From a checkpoint of a small mixture-of-experts model trained on Wikipedia.
Size: width 128, 37.4M parameters.
Experts: 1 pick a token, a sigmoid router.
Below are experts of layer 7 (counted from 0) of a mixture-of-experts language model. Rows are named router (the router's row for the expert) and show model dimensions 0-127. Each number is 500 + 50 x the weight over its row's rms, rounded and kept within 0 to 999. Numbers have three digits each.
After each expert's rows: "comes before" lists some tokens at least twice as common just after its tokens as in all text. This comes from a sample of Wikipedia text that the model never trained on. Tokens count by the router's weight.

# expert 20
router:486438546536545485398476487487369566507494508517462481455574590480515518483478507523534487454534445449510514533534472422562437506574446499508452524505429583573526470503456497479463436572483545511395527473562491527531514420518455464611525467537612527498492539497374469558487471495447466461497422519456508454540501389487454513486547483445517405467568534618551521567444450625456441469536
comes before: "a", "o", "i", "u", "an", "e"

# expert 16
router:474433481544551396448449528506428476492556547454474545475502450508516420541517442479439533599553542462499547502559576477498439593537484504523486499548446534475494512506488561545444451535526596489405571517580483538504579449349458480514326466458472548584529564508482513501454481544482533486482513438537515555505426462536536517588573578507467475462556557488512522517568520629508459520515
comes before: "ed", "|", "ing", "ated", "ation", "ate"

# expert 2
router:420480492455526525509450559509483547466538492514421420473458519628506467493501478503530498534557429501525533571527417528511577491496475469464568418481473547431475398555506458443472472510435514441486428547492456485503559546461519525397389459508522518569513559467525503529428578523411590544527460489474402567585472428520357500496606460489495431529519538549459517567472483476616491494547
comes before: ":", " |", "s", " =", " /", " career"

# expert 24
router:506469525473514572548422515411500548388539473482497420535517474559441569605500533521477489510557465519545510498510550556534503458542404561482560350495497525598449502489456469533448557409531509498506514438453555405532501522406497540518476519481613570454544517527533561553557486405499498519493429477509552486428533420523438517557604522502525505508493553438465584608554478556436519477474
comes before: "0", "1", "2", "5", "6", "3"

# expert 17
router:442450558459502486437513524563436593395486455454538443526513537533550454475534530369576484465452526484467563481554497510511571578424519502402593421479450489433515473453561397469505564506517607463518527524473481567538436500462495591473500463363552504562512508488454430432526410434481537458525457426571512472496476538510561520503514491479566482569456571453527442486546454460509453536436
comes before: " of", ",", " in", "s", ".", " for"

# expert 6
router:456440517451496491407460556441474579485459455515442590404415476560432468461453557489537548504504459494582580448475567586483592480472413502513521420465531522517478485482437425536458507566456485519567570573428458481511516465411458503474522442472562496573573499504433464444485506534500551481556494426483452549468441493485453425567464480473557432624491487624522571559454531497499472452556
comes before: "\"", " |", " (", "'", "!", " You"

# expert 19
router:528418512557505524553444509523339629448438506426553475441447576512488481547512508499520472476484455561568541434501577569499539531551510476415554470496556458516542441526553390543502579507558585382478538500564458568480544430501456535476513518453603499491506482467525465418437494510392506501542513416443504485501546481516443494509487571514451570560467422508569489501405483517487559492534
comes before: "s", " of", ".", "ing", ",", " and"

# expert 11
router:502422531452510526553507517483464536461441582529429539507464516574451419524507565468521561476518477564495449634590495528537518593585420526485596531452427530519480476471590437562441498442485441521415438504532456453509520541406465501482417603559464521451501572436418538448492451498491552470546417494436482570538484509516442448465528471493599435562487515583531524554533467553465511485432
comes before: "=", " |", "{", ";", "}", ")"

# expert 12
router:402501518508429478426484563510478465474561492522456537482498467552462537508460563412581501466542513498517506500426565579513514445471409591474459460450415527522514499437471422519471442395408531522531532515451528517521558473479499533484534480445494517516560476486446431464467424499507459446515519421520357534429523513473480439506467455380576443584464522508511525607418520541505350426512
comes before: " the", " The", " New", " St", " A", " University"

# expert 15
router:393522505496494422523419508471442482463464457531440504523448498536497475504488594529454416497559463481559499578528505501502617553463505652437552574471435485496586439520505478521529554509465532526556579503571507513483491411470517504488472562485505562496529572555446565484429540450515639519467575483571476509572533499514466577510430469537442498551459532500593595611501422508473501444447
comes before: "\n\n", " The", "\n", " In", " He", "="

# expert 18
router:512488497430448504468420464500525562446550506462480510533489531510513474422453528415400370483614502472509497562454409551529554545495510581443535392445441467566507516556449515556515477511465516356442581516585468429532562516482437590424487557473486489478507522475397563437489507531517501490512454403441475494572510488501470543474566586542524411522554543485530517485471512469524419480427
comes before: " was", " were", " is", " are", " had", " and"

# expert 13
router:439525495441530479528409524368450520423461501511504497489483543520465499492484551506591518396498379551503556562481527536523500582453432588511495467466492460434460369496470497471475407547509456498550573494526594555477450365496516580615473465528496527519507610480455510505440448505513474528504464464526402511523582495499474570476560539415487469449507477518487518633537482483535450505472
comes before: "\n", "-", ")", "|", "  ", "\n\n"

# expert 1
router:455499573463520447570495561519474543447531520508486528419495481555493614455450650413538498448558451554535528493427524484533567504476430588452489397381458493508412440553475489527414471430385525491463557483451467511431480571423478554535489448498519525499491569421441460482527459476540617489515461451495345507527500554478443507526486500556476421509488484528501525520540447491504496482478
comes before: " |", " (", ";", "–", " /", "%"

# expert 25
router:483512491421502503491482507421307575484437470494439448472553528529532442466459572465539491456434445455529577556480554492515480565501516494447469556463436502498517441489520421485558504436481586494439494554522480542518478363404462517503419450484552519526481506377417490581514467494478467533552430462495455543485422418502464470453505535414486453418563519484502506464441491639499518507515
comes before: "y", "s", "ic", "e", "ical", "al"

# expert 4
router:514489592426462547464449486542479462407502484380415519427472534506458468543494451478433499523439482537550590463522565583481551452467418546563531424493503520572542531404479422497488470564484540410525493504484475431522527470378461537526393551554474489481544460533463465484413507542420502385444451528517488622510484557508404497519558519482441493472487503555572564502532454456441444479515
comes before: " to", " the", " that", " a", " be", " his"

# expert 29
router:498415479417424538495419519609398546493464497459479538447456428529486546476505448540394510451490480567567510495585478594520492504478513488535560538368455429470438447457446445502486441493568459479449509502509482457438505436485483456463539582506512535544480519475427512608447496380429467469535501494492529469457581556517537499479446501400546380432517472580491470588453543524547511464505
comes before: "l", "r", "n", "d", "ng", "rs"

# expert 23
router:439505519499516460442433510466473455503478562522478426542502513476545466447447523380509523512505414469570516527481527437632458541426438568393525473568435449428454532521452598532526554592442564361543529478460563435436532522490470532513530536475506490488519497505505578481506506498462597550498602504562504522524526490520418559551520615485438448529405472465512523495514480460460387455501
comes before: " a", " an", " the", " been", " also", " not"

# expert 5
router:450533495443430590575474490496505496502521495533453465403450519532456498441438553498386516451464553534569469583445553519635539505520443511477567488455503516555490513526501466602426501472396537490471559511495487445526580527487495575516447456566514571578553486468454543477565417418524555447490439527498478518450479448502477446476554522382432448488482551550423463605554505505566510523390
comes before: " 0", " 1", "  ", " 2", " 3", " 4"

# expert 26
router:427476546447551423546355495480461628497458468485437429395450465507475503488428603436573459481598470577503512494535462477495609580478469514396511503467480478604486545490575461528507496514471548457518534527536519442485525488401421545570573467497545503448505545441533473508500427401507537505462583498571501531524481523470475446495563486534570470500420457521567511463487400474470484505535
comes before: ".", ",", " in", " and", " (", " is"

# expert 22
router:487503554542483512469484529526374403436556580512482434441484544563518532562427570538584530453590460529515556478539619521543488500527522554578499506456471474537538468464537485583540592429462482451547461486471493529517609494492437478507439543513477505481559500507493605452498532509428548398521554458484551590545530405523453494563500623501489508526438439566462532581468462504550403537484
comes before: " the", " a", " his", " its", " an", " their"

# expert 9
router:373513455513519506464517581489515517394550524531514512530527527525495485547453504384544395536455426476522554595422451537544568573587492591499570494507478519516514431545515493573421511489547544513486447480454573527444537523468514540409488606465591608526512560483522504516437468505470455506456437454445447484468591514613405446485448518471537515499504494486533566603564478477512439508491
comes before: "=", "-", "|", "The", "In", "See"